python train.py --d_model=320 --groups_per_token=2 --optimizer="adam_hyperball" --grad_clip=1.0 --seq_len=1024
Below are experts of layer 6 (counted from 0) of a mixture-of-experts language model. Rows are named up (a neuron's input weights, with its number), down (a neuron's output weights, with its number) and show model dimensions 256-319. Each number is 128 + 24 x the weight over its row's rms, rounded and kept within 0 to 255. Numbers have three digits each.
Before each expert's rows: "gets" lists some tokens that make up at least twice as much of what it gets as of all text. This comes from a sample of Wikipedia text that the model never trained on. Tokens count by the router's weight.

# expert 0
gets: " |", "=", "|", ";", "\n\n", "  "
up0:137120119108119159138113145143115140147066128107131130116111139120133121108130125118129142180146127181135147157124125172119149084131135166129155132130125087087137131145107146115134168115155114
down0:133159115110134125137130108143124134179148123149143128139133140122120156118103060117105106159132137114184141156128105140100149113116144102133066135115136155151175148098135163149112121131131127
up1:108126136138097102074108120119106141136146123065124096106091141117131142138121113086109108143149146141149170133129116124107172072115091139136136141172109148124085081104115109145117107124135139
down1:105149120140111110112089133153133148160090138115114131105122086122153158162123133135108163155130150129158085160148111148095104159170186105106092132118120121150141116138137147110126110122152101
up2:069111122115113122108125104127130126150099126100102114139156149135123133069138144169130089147190081146130152116145129129147167082139106082113125170124115139101087169151102098120105135142103146
down2:120129130183116138121145137193138139139115173129134120114131150094117142121156161120146164102174124096128110149111166116130120131140128135128132109122123116149147149090117098100151109104109128
up3:172141105124115099145101181135085124062119082116122164119099096137098130114133118113131154153150123139140082124146110122111117085156146104125146137117129136103098094111152141105153091089108148
down3:148101157123106151158125113089126143106127136113170120099104134178161149147107125126109122136117143147160122153113135135103108135127146162112150087113172113100130094131115157103129171142131181
up4:085093140124090101098146125155085126166133152124107117088093124142142100117146135109128155118164116120135161122146108100116155130157143099128154121134120124148111140151109114110150142125131146
down4:133137150148095114111130158146082142174164110097079107103102088139177128146077102126133131149126105136148183131145106121122128108166140099130078131088087114173102138110102110129157102136143104
up5:106133123158138147132160150116163125126134159114098101173144189153133097159158125124155097110158138131099082140149124140112129075095117140147143089142140083162122119096171138156132151125128119
down5:106141151164141138146147109113163137079162129138097129132102142116149142081088131152099105142106065134121101181103122095158167067131105088148117119101145159119143139163134143103114115152154095
up6:153115097145136106114141136101132154129085144129105141190076128192155063157144101105111116125163095161124131090167169113134128107138177088114171118103151147110118139141151139130146089155117134
down6:096161128164102122126167107129165108133107168123095149140117177121151116098141137135129135102139116148058124145156139094151171112125133132112135138134127123110134164136143106128104138141096121

# expert 13
gets: " |", ";", "–", " 0", " 1", " 2"
up0:133116175124145158137108097180095104087103137145085145138096164126126153101174135101125139125122117091098111150141129140133129151173131165122137101124157148118102135166104149128092149149143127
down0:156145150114149175108109138193126085109113124104129106153151136132117158147093132126079130127095116137142083121168144110129140105135154100138181103132124168146082134117089146131119121146119093
up1:108100154147133120144130156171127125071170135115094126118119112124136118162116131101107091157149169099138103147123122118119121130110100110120083078094091121122137109134117127168140166138143115
down1:159113126126143096123142152145071094106166083147127099162152087149105115155105102119106129124132124112127122142158147169135144145114099116098151106170108116121146069156105143106122146136120130
up2:154111085092138123081124107140164143154160174135128154137089133123121139122109108111132095128109140131149136129167114142096112113124161168157098169102124153153121083101135104111102127130108144
down2:150140129099182121082150110158107117160134103117143137129125147125108164155118138106129137098144120143137128157102161153142125091086095103113064140099136080125151162123151134127120155183120149
up3:118093134164091140092183108136104114120171133135161096114118107113092154111121147145115113159131151087152123135111107119138116141139139162144122102151135150125136101144140134117136135144144153
down3:102101106120128096147143140140137137154109116109166117170106101095109146105173180084075121125122162113132080141133114128105127153147150123150078117119116135102101151154086126083122155113162136
up4:126092116137101157118073095118120091143143087106116132097134120118107083143120126137118102089147118147170127113133176139161136108121205068125121161122160128137098174104108072093137143164108123
down4:125095151153117100139188133113125106149088130113112146119125124142138111149128130113104149148136161137164125130137110191125131087138111149112135134110177121134148138163080141110163100160139135
up5:137131105129124108121135107156120103133083121151100069133123059115129128160126146099128110107139151169129117118141154163124079154125134129106105166162133121120134138134144134111104200139121120
down5:088141140128136093124107148157121096113129131161094136113114125148127157103146111129146134161123139132076140122121117106133152112150098163178113144152151098132109132105088114138120110141077148
up6:175156144071132141134137191161112133145131146093118173122148157130135113109076124162124123156122166155084104167083129149128137152127154086127093127102133151111078142136103116158153108143144170
down6:147146113101116111138097164060106140147119136150078135115128121086132093152136100158168121171150147120111123141130144126144091136097163111176131158096113099146099115124096155114128136103123141

# expert 8
gets: " the", " of", " in", " a", " The", " their"
up0:166131178130107102162135093138156107127118166097177158138185138135141125162133141172086135097113128121142133109141121155108124141114089138124143145121116112146114114176115121124162123115112114
down0:130155088083167133075150144153094144142094097127133116141144133145133114119139086127096147160102123142097128116115183128112112102128135139107134147162131102117149112123173134140128085177093141
up1:169149115154114155105119167155136141149110126102120120206088107113121114140107171078098151136097148161113134097102148134112165114088154141146144161125154140094082125111089108182114135093144118
down1:167124154127157149139136099128099123146105092126098144117094142122115117184142153133132150151098148144110129149186137116134108141147095161144084126147184102116170146127148144148100119129136133
up2:128109116121111103088119135120171146128102090114132151128115179134134131145104078121123133109105094161153129157144106166137131156137137109155109145147164135150151128139094110080142154148136138
down2:142121089115108105098135162121141113170122127143139158140092124088130148120142112128136153127119084104155145150101158177081121168061152133092120139137136161105133145112062141103094118115133089
up3:145175134122145126117139131179116161149119130104089084158142130141110108096129151128160141150144138096151105120131119140154106144077121156152148111154146093117125099116108133170156143127125138
down3:111107094156097145130121120137125149101120072130144154130123107113113118122131114083128144140133177143087092148101104131143152173138139140137117128110118096099127121163078165132113103136146114
up4:143120141113121128108096135117159156131122120134146131134162149152089138110137130130133128172134118137111119134104133170152130154137157071151158137137121112151112152100128200149150108118136129
down4:167134124132152132140160134123118142137157149172139126150162160114127129138146150137070114084138127093125142168075123116127151110107123188116171076113143167132120106154103152125139116163140121
up5:127134134131111132105126131138110086162138165131090114101121164105093109154094150099129133137110142135137105104114098118084114140137109102143146120109090125158106111163134095161153129129142098
down5:101101173145151088090125148110113131134143125121114114136172105162158096119135165131154090122142106152155099125113106127169119120124131150132110131143111123110137110101164137129127128092150153
up6:108147146114101132107112200162094133135135150101123090116083127171144140106125173146128156126124150175129123155088129131143126111091178079129122167122110143152145142144174099118130123117137137
down6:161133115116107127105100114156105164138114118147134091140102127141140108136146096130151141119106103109161135134132083062139098141142154135104135156157101185158147110113163155134145123131121167

# expert 2
gets: " |", "=", "|", ";", "-", ":"
up0:115094095140111123098110110129115122123100102099081156123136152125102150080167103134134127147146116187108154133123111129116119129141115125109133163121136162082164201132103125091086116115095133
down0:144160125156121119119141145094092103118158175147054148151175113125118147077131171108132140136126099098163188132125111174134115130124109119119110110155116132114080141116113177157103103112125151
up1:133129087099160110143117129157147174138091133154111181157103106154149143123133182098068139095143110133135138105157087135123130074147104140110138156100087117112130165122113107127087137128119120
down1:092103145120074139119160125125111146145130121147145122081106167146118123103121129112168082135162119145134150102098144131110098097154114179162081158152113124156093134132113131104136104142090124
up2:124145106121149114089114130134145162150077165118156150081130126116119135076124086141173106161127139168107109145153153122105164158107119132124119173136081125127163110095079099109129155144079174
down2:099118135151133106167124129123107107122152124147174087144130118131144120101147146128150127171110133115132148158157127128134159119102155170062142065105151123103119128129106150109162116122128106
up3:145115083156142080105112150119163102132147129137105135125128110133087164126159114123201101131127118116154101135104134146150103116091087115129107124119121109107117122171168136101124096156145108
down3:131171144126093163126132125130100128093130128116126180209143125144125112118143119137127126133131139168094099131113160172112120150171116076145153116096123143109167174109127102118107108142109136
up4:135114100128172083132108151127122131110170094123111094140140182095168142115139147148138116070115130129129127145153085136119100118113158075169181205127134185136138156147185121151134145136146109
down4:133084125150172127111125111154167166086153135137133137106136141140127156130109155117162106194158138150111152156068111137135041078142125146173108141136135135102125160100148123138106112131130114
up5:121103145126122130112102169076121116125142092153077139147151146147156110116131086163106144140091148112160150163141110100145110120120128121141137120140192130167146077119128115100128133110119114
down5:178168117150161149115100153098127151137101141178171133117126146094138119147172068144144149120087127109133108159088105174155115120092154111151137149088147149130132126146136160124120137106125120
up6:101137141131145163168147131091106169164113103073134133138106136159150163092108119079136163123159120169122107127162097143146137136097176098125113124133128148164148119120126100134171116104175145
down6:126107097129136144189162167112111107112120129142112140116154125125155149083121146086127187123162090150125097131107118093155118120121181118139135129129098157126142150146123131134157099143109147

# expert 48
gets: "-", "=", ")", " and", "–", " ="
up0:089121129166105159090122137129120149125092097128106106141138083159189146172148140165099125159118107146127148132143151113138122144099160131144105134125130109135156143158161141162122144122169136
down0:127148128118179150148140172096093148125153129149155106124097110103141129139159117150095152113121131171104125113131131111104112079106169098124097134108090097134113097098162149152137136125158150
up1:150172106120110113158114129109127147113099115110114136144110120134124170112110128112098091122102108093123132101156157156117123081133101131117147130150125104119141153098135091142110143103122180
down1:118098117131133152156131110123100125073129139108082122127161124131124161116115125111123091087104142126113135157150136148135151111175167086123117136145141120130145148150112155152091115099124140
up2:159102107099127115127174142112174158129122112117142129082145116146092132151163149144113184140093140164120138108106104151145093127149141138104115125169139129091180136116066162131106105101091117
down2:108157105121138155156095130154111129139126143115146106129112092144099114118085144140158155125131139114127130092155134137152102146102117112135125157129133110107150099147072145148130100135146145
up3:101163106131137097149179113159185146133117089146132138093122168113136116114148137111111092126065152129154112109076135143100122110140153102148119120132104114131116159131123105167133146109176153
down3:147154154144131144094148120107141151125135092129137117090114131159134130105159108114119122140127126158097144108100093123136108113100114098156134159063112156115128117131121104131136118107105104
up4:143153097133116160129109127147130102158163154119104128139146133175116133149136120136109116139156110099138151207086118129117164146068102149183108102135117144129132123129167099065134138143147130
down4:145126150107162132129107120160101147119144151119151140131123083137167131139105140144070123101136112111119114147151119130157133114148169131129062103116126132162086109163147091142146136143108108
up5:110099116111140137104148109115090113167111159150134118127129149083117154110131121166155146119149087165087166105136169095127112116104152119125087143147126121133147174087091132176107080136116105
down5:098136132124152166152151119115145135138112115154136123101139133147137134131184115121098144142140126141143123164142119093130142105108117123164121137133156104158136103079096102173109123118106142
up6:170149080109143140126098153141134120165089134127107106125125134124142102127148115115138133151147089113151160096141113115095104137146117095090139110127112136112130124123094125149125091115098139
down6:099158116154119124122126150105136128067141125184132098147107131112149124109120169125133117126105129138091129123124159102159100135158135130164101121143104118129143145086099114132142118153110154

# expert 6
gets: " in", " the", " of", " at", " on", " In"
up0:144140090151139099127121085196117133106142131122132084134158083113093140122143134117121127136102163151145131104088102136134108107114134097115106097127135158091164090136085115117137154130127161
down0:181111122135131090107132147143166153136081101132153120149121120140127117146146104127133130168149122119137097117150097128163109123087179106131091125164107114097093069128119101125105151110110155
up1:096145089143148110133115202154098065167129123101143142107140130098155136111131078104176135134153134086140143158137122109110138166085114132121191118164102152104138159143125154126141099150127117
down1:152159135114166129159121108147124126113117123111170117094164204104143118127157123144110115127126088111150124135071147133112139118130148149122141101085144130133144115104153130146148156120151077
up2:142152130119108130126096128118178169146179095129135173115113133124096151132143124111105107131144129137135164120124169097148132100121063141161145142105148134113134126136182098097101136120146080
down2:110145131136166090152054103143072158148118129142144127143130151117125147167139148089118147104057113139147130150164153164147137157121144151133119114113162135107123141107100146130168093121135131
up3:142115122105158110127146131133099148101127137169125115116141116118088168127109184089068146139113124163147160146142178179161136113089107128132159125146111097192106097126164110095109113122165152
down3:155116110176146132158148106175104092095137084096150143090127063144134126124123122143104103169148173134105122145164125123120104116118134118082130096139089140141169153148133111157148109148124155
up4:157079112144115162147140150133093088117128133143165068116119107143129143120137112131122114099132175111147130157084136135120125127151135123145154137116143118167136121137168085157155149126147074
down4:134111098150094133192126123099183138120136109111127165141129109112115099088138150122137171136108095130102128137083103136170129144099087136113137095108134107137128112143167126152126116152118124
up5:134062138142119148154100156083144125130133112147150114101123129156145123114160098079093175148112168154141109100118076153161119119154141119135095099136199116105123154110139107162124148128104102
down5:120123104097128102133139138127123126136151119105134148160132168142122111132122118116174131152089154161138175134119134130168088104139081146139152122120140099107074103115114117170127131149135101
up6:136124106109117086110154171106136124143120081135117145165130138114097100088149136095121161093128130079121145137118141147118137133132102089106151142140120135109159154096102124099144143114156145
down6:123133173123118116131176107175142165128137109161148137071155126147145126146097153123084146078145126139119138115148115107138154099135135134118097081130085117139129147144137153154126119116118097

# expert 55
gets: "  ", " as", " a", " to", " was", " her"
up0:120143163149123091187103122131089123141174117089155132112154112132143105160125101167147136145168124144128147123172144162152117138144106132116122169121115092100152147059132107131127118100126119
down0:144127143144135167111107164100099099140130103092123140111128156124122134093127140124114152077109097144100103182120126123132109122133177114131121143145149153150171119116100152180140184133154112
up1:128164166113152124115084128123153125135113117113144097160109147152100093109139143139156106131111132072114153080106134117130101104133136099160124099108130125134086148152137166101116104147102169
down1:177156096169128089156144135147116146127086110117155141090121126141097163103114147163131126154162109125165147154113144129122112122115145125152135145123092122130080156111169118096100116133132145
up2:146120130080084154129106148156105107104088129125138111137087155177143113149140086157142128123131166117140129148152101145125125085136129107128126116155123102100095131136129096154160122160131144
down2:158138150117152070103165142100141119140124158149152123155099094094095125162054126129128129094135079087108066111074123135116086140104082118180129132129126073129125164116130129119140151154128134
up3:080103177133113130140172123118129115088168145101138149159102165105128081140094128115107157100112121138140153169080169194143157118094159138130139160158117145137137088115105145146101149104140092
down3:136104132100141132136165135122099110085136154096128133101129113102126115137093098142148138139170134109155127101114106116086096130075133091114166087112091121136137133118087144091131122154141122
up4:110088138144150135118091128171153152095142108093135141130096140123186124132107105110126174183157157112122119156144164151146104090109111157099119157136139152128166102091119137113119095114108138
down4:154107131158123154119090134137131102115125131148103123133137092161110162148150119090126106171097139103122135098122153103102155106123140117080121143115190105117132128100147111137116117110129123
up5:089114117141075105150144119123119140117128132091141140071122153146119131116152126187150116147163091152130144101112136094162126108119167131092139132118122128136132133172111109088113092162109185
down5:153160150125178163141146095105136110156130134109107123135121144182121146139126147130127130139113130145094081104099153164124151130104095144128119186147131143143161118137155140124123085080107158
up6:111130114131159122101129113150126196115091102134149112090122165149093138144098110114113151165100137116143144124142149182154100155115146125146137120142106092131159125121181108111129146077084139
down6:163105139115123131130149157110132097083131089119133113139122112205167147154139150130157180175141120128135132142143157165164126108117172138076132111173109082113105128163161158160143190175126129

# expert 35
gets: "t", "c", " 1", "|", " 0", "'"
up0:141140112092116146107185149095130143134149112106119095105146118103108135094138126149078133104144094140192157115140138131145159117147096126135101155086129125105133137107157063113164130106210113
down0:121125132117100157144161147115147119114123137123122137153140127134088086114116159083078096137114169150128129105131101146144107134159136096169112100083149092095123128113153105160115136101118122
up1:062124123115068115072131141127107127150138078111139076101179116146144137153112135109103134104102087178119117133156116166156132101100168139106124183163108129125126157061099103093133128153141134
down1:097123085137114118126109167105108128107159160102129145106144146121153122122093147080126142088135165125125133166151115169116118148144120149137126109128102101171115130127125117120127112094141122
up2:162167123125162126091163151158176155142138092171105164109128113134130125134124118169117131132170142161162074138139098116119126093156099156113108114142085131077119132110116130134162128118127129
down2:152141136149115143128178106110127148130143080134110170092116121082070139112145148148105147142130110130151123117157130140148125120161107151167130137089172106128147113110140120122153102085179108
up3:120134129103129142131118134110152118142129107120114126150146104149080119111151167116050109096104105150099151122152127094134090087133139117128157106122147139128115178123146119153130112120135120
down3:107122069135148134112119112166153093155149124132144122135106162093117150152107182114095137107131083123132158145128157140166124109117110139142137133132160129167135128131116165202126152120138135
up4:124095142146110106190170104119149126107075164156116119125166130066145118146086108110125088111136123137130137126091110113119097131146159136110163166133127142093127096136111099160139120190133102
down4:108135127123101096144138106146100113104139141112107151144116123105149155149130135107127145107135131144101111073084123114117103111087139127120149100106107162116146111105142182148111096135133108
up5:125106124139150086149105097194137143152127130144065104138148134149096136133148143144115133127112111132145144107138163128170121111169108122123153110122124167106131091117129129128150159117113147
down5:183109103111120059072106098138091127131136178151147134124116103151126126121179123121173135096135096148113145117125086105095150137143113133144125140097129091087153167089136130177159134117151162
up6:111129121142101123107098132168136148127139128141137125148170103120145185122107101121129190119149095071126171137132144185134150121138162173127157128094094115144131143110107146106152113171141100
down6:105094125112076117148110129109138086079142181116150151091133108126127113159119146150159137139127125124074139105170097087107150111148105142172113104140143116145131148136109155094093142122123107

# expert 3
gets: " in", " 2", " 18", " 1", " 3", " 6"
up0:113167120135142108125115129112140085160166099132162128143163095108151132136157121092082143185176184126128122142149128111150110130075109193127134096121113135162128082088115111106127128094152088
down0:156100160124131122115113113144152163116177116082148161144125118126163117097165099105135166135087096112095136098123133146144165110119136123091145054111150111154146159115138136122159102150091071
up1:103081161098139136111155116174151130092171172131123185155089102146103140132125121133143152149095102127118115101138123141124142141161102140158116133088088144154089120105098101139071124122113140
down1:101097158151137116099122129079155128115133156128178131105095114142155138101125158138133123118140138115123115101115094150133130121154118127133164145145089091173132138081152172172094092119097140
up2:132124153151151108153129124106161159110089127142110166177113129083149115116153101160115138065094104122133127070120156113148149055165154137131153149110083100158157120113117171118152093084095122
down2:093124110128106111089115117140175170140103145126146118174145147140106147149118124155084125165152140099144094152117123130119170077163171144152139129156147173159117117156132138152132134112123134
up3:077118111123098131088125143109162114145133107177143106157154083113132087133142103097144130088143130127121134131116078098119148162177151151148157104120116119156138130111073087144154141164184155
down3:147124158138129151171118129177150104112097107112159119146153181117155064105121142143111154166101090095135103078113164106149114123112151172142100092090127119130107149120136128079158136158101144
up4:104147165152146114123138115147124122097128112132104115115179090124095158116127151129141123158094077158155076125116125124086126114139098115092174168100113144152145129106151110144109093153133116
down4:164156135114135119175138096083139150111130132108147142156152143111142167103143100139098127139137135132141158116132136169090120121099122134160137143121134146130140136128156132126130234119166144
up5:124137128151106082131135144110190135140116123126147113152089093119133116155151113135124128100123150162128114098104096123067151135106154111172121108125113141128130116102094141126189155122161135
down5:133093133115148114120140137117140153071131134105103110146157172149120101085138137139087126179114143140121116135157175164126144131104189105113156105150142143149110122123101180111147137157133105
up6:150132135132163138149125116144147110138114118109160112133156088113169120144107128122078124118189122134179176113155124155117130138131077132099126151140104129159117084093109106117156130148108092
down6:136151100124171147123120107078151113139074111109151120131138158123111147166114121139085125173147136140102132106124139057137151107110132068100098146137144128105123128139112139110173167127136117

# expert 58
gets: "ed", "ing", "s", "d", " with", " is"
up0:104097124123129085144116113120136168125127103135139117135148120159102163142144129140157139128140129150102132137163115165123050147134135134116098123156151147141098125127144093113100156144142117
down0:130110158159119120153113081144106135177131183124100156172150154160104131166150141141113131108159147135098137120102098131148130116162122100168153101196153105120083102151128113150143172144142129
up1:147132136078116133122064142119134133092115134103132125076143108153151107139157127150105113184156170139104093124123102130146163086100105127127133160189114187143133157108122151148109163088118172
down1:139135148096126150163144135136147170120153172113108164136116134116089136146136179153110140149080160182108135132100100163131127126165102181125130120114136063161140125093165133151174129174137096
up2:116133119155142110169095115140122149126151135122110161117134151133122147169117135086148102151160162123144124140137140090155164118084146144132157133116143157135134130140098115123104123129102126
down2:116083098167123147109143159159123132112150132123088120130118161093094099172104100136151094128104183113152106118105129105169112103131129135102123104146190135109139093197116112124107149128139176
up3:134143140129119098174108171135145161129139113103164115135130151140118106116100164045133124190163106100109165132113141121160166116111074135172134143102119122145122168166118162155127141108133137
down3:149145153114167101121132144114101126138124121116160145103118150188138082128153161160105112115139151135096116154118147142162128152172135100146151142085114127157141121126156089129141099105134154
up4:113127153098152136125144139115150105116104115115129162131117098158148142073147128098105098121133150149143091128133111145164156102135141143087084117109125140161155103115122130099107123156128106
down4:125136139062147114126109152118142125130145090108124166121095129123156119131133147109134150127179101153142057115141102132134093108128099147128128108115180154105186147113086124147118122178110103
up5:159144131134129121124163144125100139102150107131119134107188131125129146088136096133108191132131098126134135171145163145134114127142149108097091151108105168129124125163108138092138119114123105
down5:144139112109129152127144105172140123121178142138123137156104120142129117168134087095137157102141122118086124133156142105114165140138123116111062164119117108142140135147114129112105123151111122
up6:140128187147123159160137137119169127119122122196126160096124095111134111098179107157152128149089142128161179165173101168111094153106131126128113148127079099127125155135143134159103144147160090
down6:089123149154151133168157074076123113143101164141145111123198143128161105119144144103142108102126115110088159083129119162105132142073091152142163126124116136131140119098134135077138150137162065

# expert 12
gets: "=", " in", " the", " at", " (", " In"
up0:125139160119098093135129168142137157176143125149116167125115122128143157113120119152116154160130150133091152144149123088111097111124158120100110138154096173150105135124125129084150103122129130
down0:161159105129094149091144106148154103096115121095176111141126120105141137139139147113131096131153157120163146138128113120115183114118121168160136115122085118151156099130121175111149161097143092
up1:128162090129128107118136098098129133122150146067129140099143104136124111092127153126131167127159147126160118132127136160186093119150149145104122116105146137080114117124123152105097106121146125
down1:143146124130136150122136111101115122117090104107098152134159124086135133144129115121168140080170130143141137123129121122146114156136102153154117171123112145140124102117108129102139121150141115
up2:101124117083124062169101115132090126144132122109119150117141136208147168138120131123112113127158121094161134134134094098134096089141112102103129107089158165165111138150122145103113097121198099
down2:109108082119107149107103149146121097145127166158137102156103127127097095122109117153103155145108141129139143104129138128144112127105151117125123108117174141098125108109136113081138161120137146
up3:107148144125145097132121095168149139149135129137101155121100166152124107117148161133119167123098121159147120086086118153085088147112107152113125143150109100115146126135107108102075098128122112
down3:117116119114143120126132127124144160112127088138131138129130100086142093127093134173196088171131120098143095175130118146125131119107142160100114129115133081160122097100138175143155119093141189
up4:121143126139137119152139160151173077169101109106144133167104105099129131103151067135111133152141117162157133108143086132083145083133104096082124171157117120166132092124103135130138159107119146
down4:149136203116113157112128133134148137140131109119129084133088173167144134163144081102122133110114143114124122126149115130129151128132123091122151099145133125105124172137108123129101091148147133
up5:142123108143151145135144119202127133131103135102127134148135117137103097166085115154150126136148159146165131154144116153077147134099133104100153138120094135134165169126153113151131138127151128
down5:156117093119160107119073123169135137089105129124144126181105135143110150108132091116139157100123150117124088125159123141161163148153132099090139076176135151087130078133123127141138171132127076
up6:146118143125136104128113185108127155146115154143128091163095122137148119109131074150160128082129151085159138097157092142127101160120123117122123123124139179129145147131108119113162109138171104
down6:138154151070123124150105133115102177122100118159173098093067135131133102124159116126135111140097136142121140139126139107158088072117114132159125151165131088132120148124124153093142132130130116

# expert 61
gets: "\n", " a", " t", " co", " more", " two"
up0:130127151118154134090136132146096130142108079087123139174150166134115098123168130130141098120133132118118147112068151141157160111110107157122141103134113155104143122134113145087185145075156113
down0:123156114122129158119095144098132096094156118125152114146139148103097147106135111077130116123151113147114154078112133146128130139143148151124134136104136121093140124113140163167093143133130137
up1:123128147163101134132085101128152112161149124174097117126166131135084123133095178138116088113092100118111149159147131139136121156139117127131159121110130121131124112097102132187112145084186113
down1:136146146117114121109088131115138129116154083153132131161110134121101111133124084173165130110095102108145140134135144124093099104110123137103150067156132139151132125132109164085134066122123123
up2:146134096107110104146115146151111102115124140166146151145124143127091132092137176158117119114108114106155139081185104111110125105139078091125135164111112126139113111098143122111125124164141134
down2:114175113153158085160113154123154178108181148068138136151142177130125133146143149157116149097093131110179135119149114111143093079079091114122121091119108129162136131117115148108150140145150128
up3:103160156134155107098123158158131141139136130125124175154144134162108118127158110087122158138109124145112110128133123146122139145134120118162087139128146090084129153150110155130118145102136132
down3:120147114120127215155090154122092137116093144154109161137115152121167106131113123100108111159094118157168125107132139109143118152120087143133097121114139150089110129154104162076149183088083133
up4:102116119130127137127153145100121137196140153110157136119103125161145113107126155136143145095112113122143109151130126133140087159106160124111130115123119137123090121117128123156143159108108107
down4:110122115141116099119157094137110154163147146119133155105115145135125100153135126153126110101106135103097140135173136115133163129098119121157076120104155177146091119156131113090154192113133121
up5:131129105117139115142131101119162108119137081168136108115123123144097147095097116149128158125122098099136130139184139142136120165104108121159166125111094118097138081099125168107116112104141094
down5:137092133149108133072162118166117133111129124120098139132126135118145140158092083177150129104095086147110072140101163088171119144129116121107127157134151142155124110108117088107138095115162110
up6:120144122118110110105151127174111108136122119114129063118118155119127067142133128072156161084102166096134141144174135163131155147157098148131126097151143135167129102100160088120121128170132132
down6:149142092107099161096161181130106123139146135173113161121172164121143077113126104185116172138127105103126132163130164135155147107127136134109096113163134127120098104153151094136092151126108129

# expert 53
gets: "ed", "ing", "d", " of", " for", " had"
up0:145162096125097126157138133122122122106136122130125133093113126133139118164165104107112122170149096105115153131145100074117132133157106153134115151156128165105111147105099131080155090160135122
down0:102122107116168139135126178125185112130104091113125164144111138093119127105131119175147097097119135171178106142091090102130114118140112128091143156120163152115154124166138128135084104169094088
up1:171122118114130132157126102146121094091129132121177160153116181104164134094130095100107113127105124094142129143116144089140106151127163138156140183109160158178133137149104160117099123134147114
down1:166185112109146135103137135112140104184084125143166111124136088143102134129130138105128106147111126103136158130121149156148121111133111141123105132134116145114177142126186140104129161129108133
up2:132106089110148199143094142136122120123133106136087115135128128140123160145145125097108128128129121130141088103145135088115146110125109180107134096155123113149153140149129091153143150104131088
down2:130143088143068158105164172152110115144143141144094128156067137132142182159114100148111132142132166100135137160124144108131136120150081119124110140141085137115110114159134087165094127128117122
up3:131135124142128130136159116130117169114121148164194106143100179138133119062119124115160158128136095116122165110171137118149142110169130103150156138114121174109120130122120141133061109130153166
down3:140159116111111151109108118143116132147102166104133132130181128123111172145106123117105134100086121117151137159125133118146156067133142122129114123100128154158099127147145127148138129134128154
up4:117118089114164101128167187175120120145133168143143143105111166117135116075138147128138158104101138113169136160145102087090080181136126121143120139116127149147129108139102082161137165147109123
down4:125141130107164142133090150163177088133126145132089150163159124109119120147133129097125143149116139085179185146133165082149106161154160112105101094131122129126159086142170100148144112111160113
up5:113144093076095108082131152128126125139108131155086126127117123155126121087134110168107134145163158099154057142110114129103124109123132050161143156172121079108173141155157175136121126101135169
down5:088100169104087122158136103104130141103072133133131101124111132126121075125105140123090136115113142140143116140074099121121116150059110127118139150132120072131173116139116100076132144135151145
up6:139155135131121094094109096142158152128140129148135169096125159140150124130145130121133133107135137133123083119095129134126100111115126137139112142131116087128110094118092153134131127099137133
down6:127098157126118107144120101160122102118111076084136125127134185117134120114130106091132184159142160156120133115148118118151109106160115115199139123103165143105170132130152152096139115135167146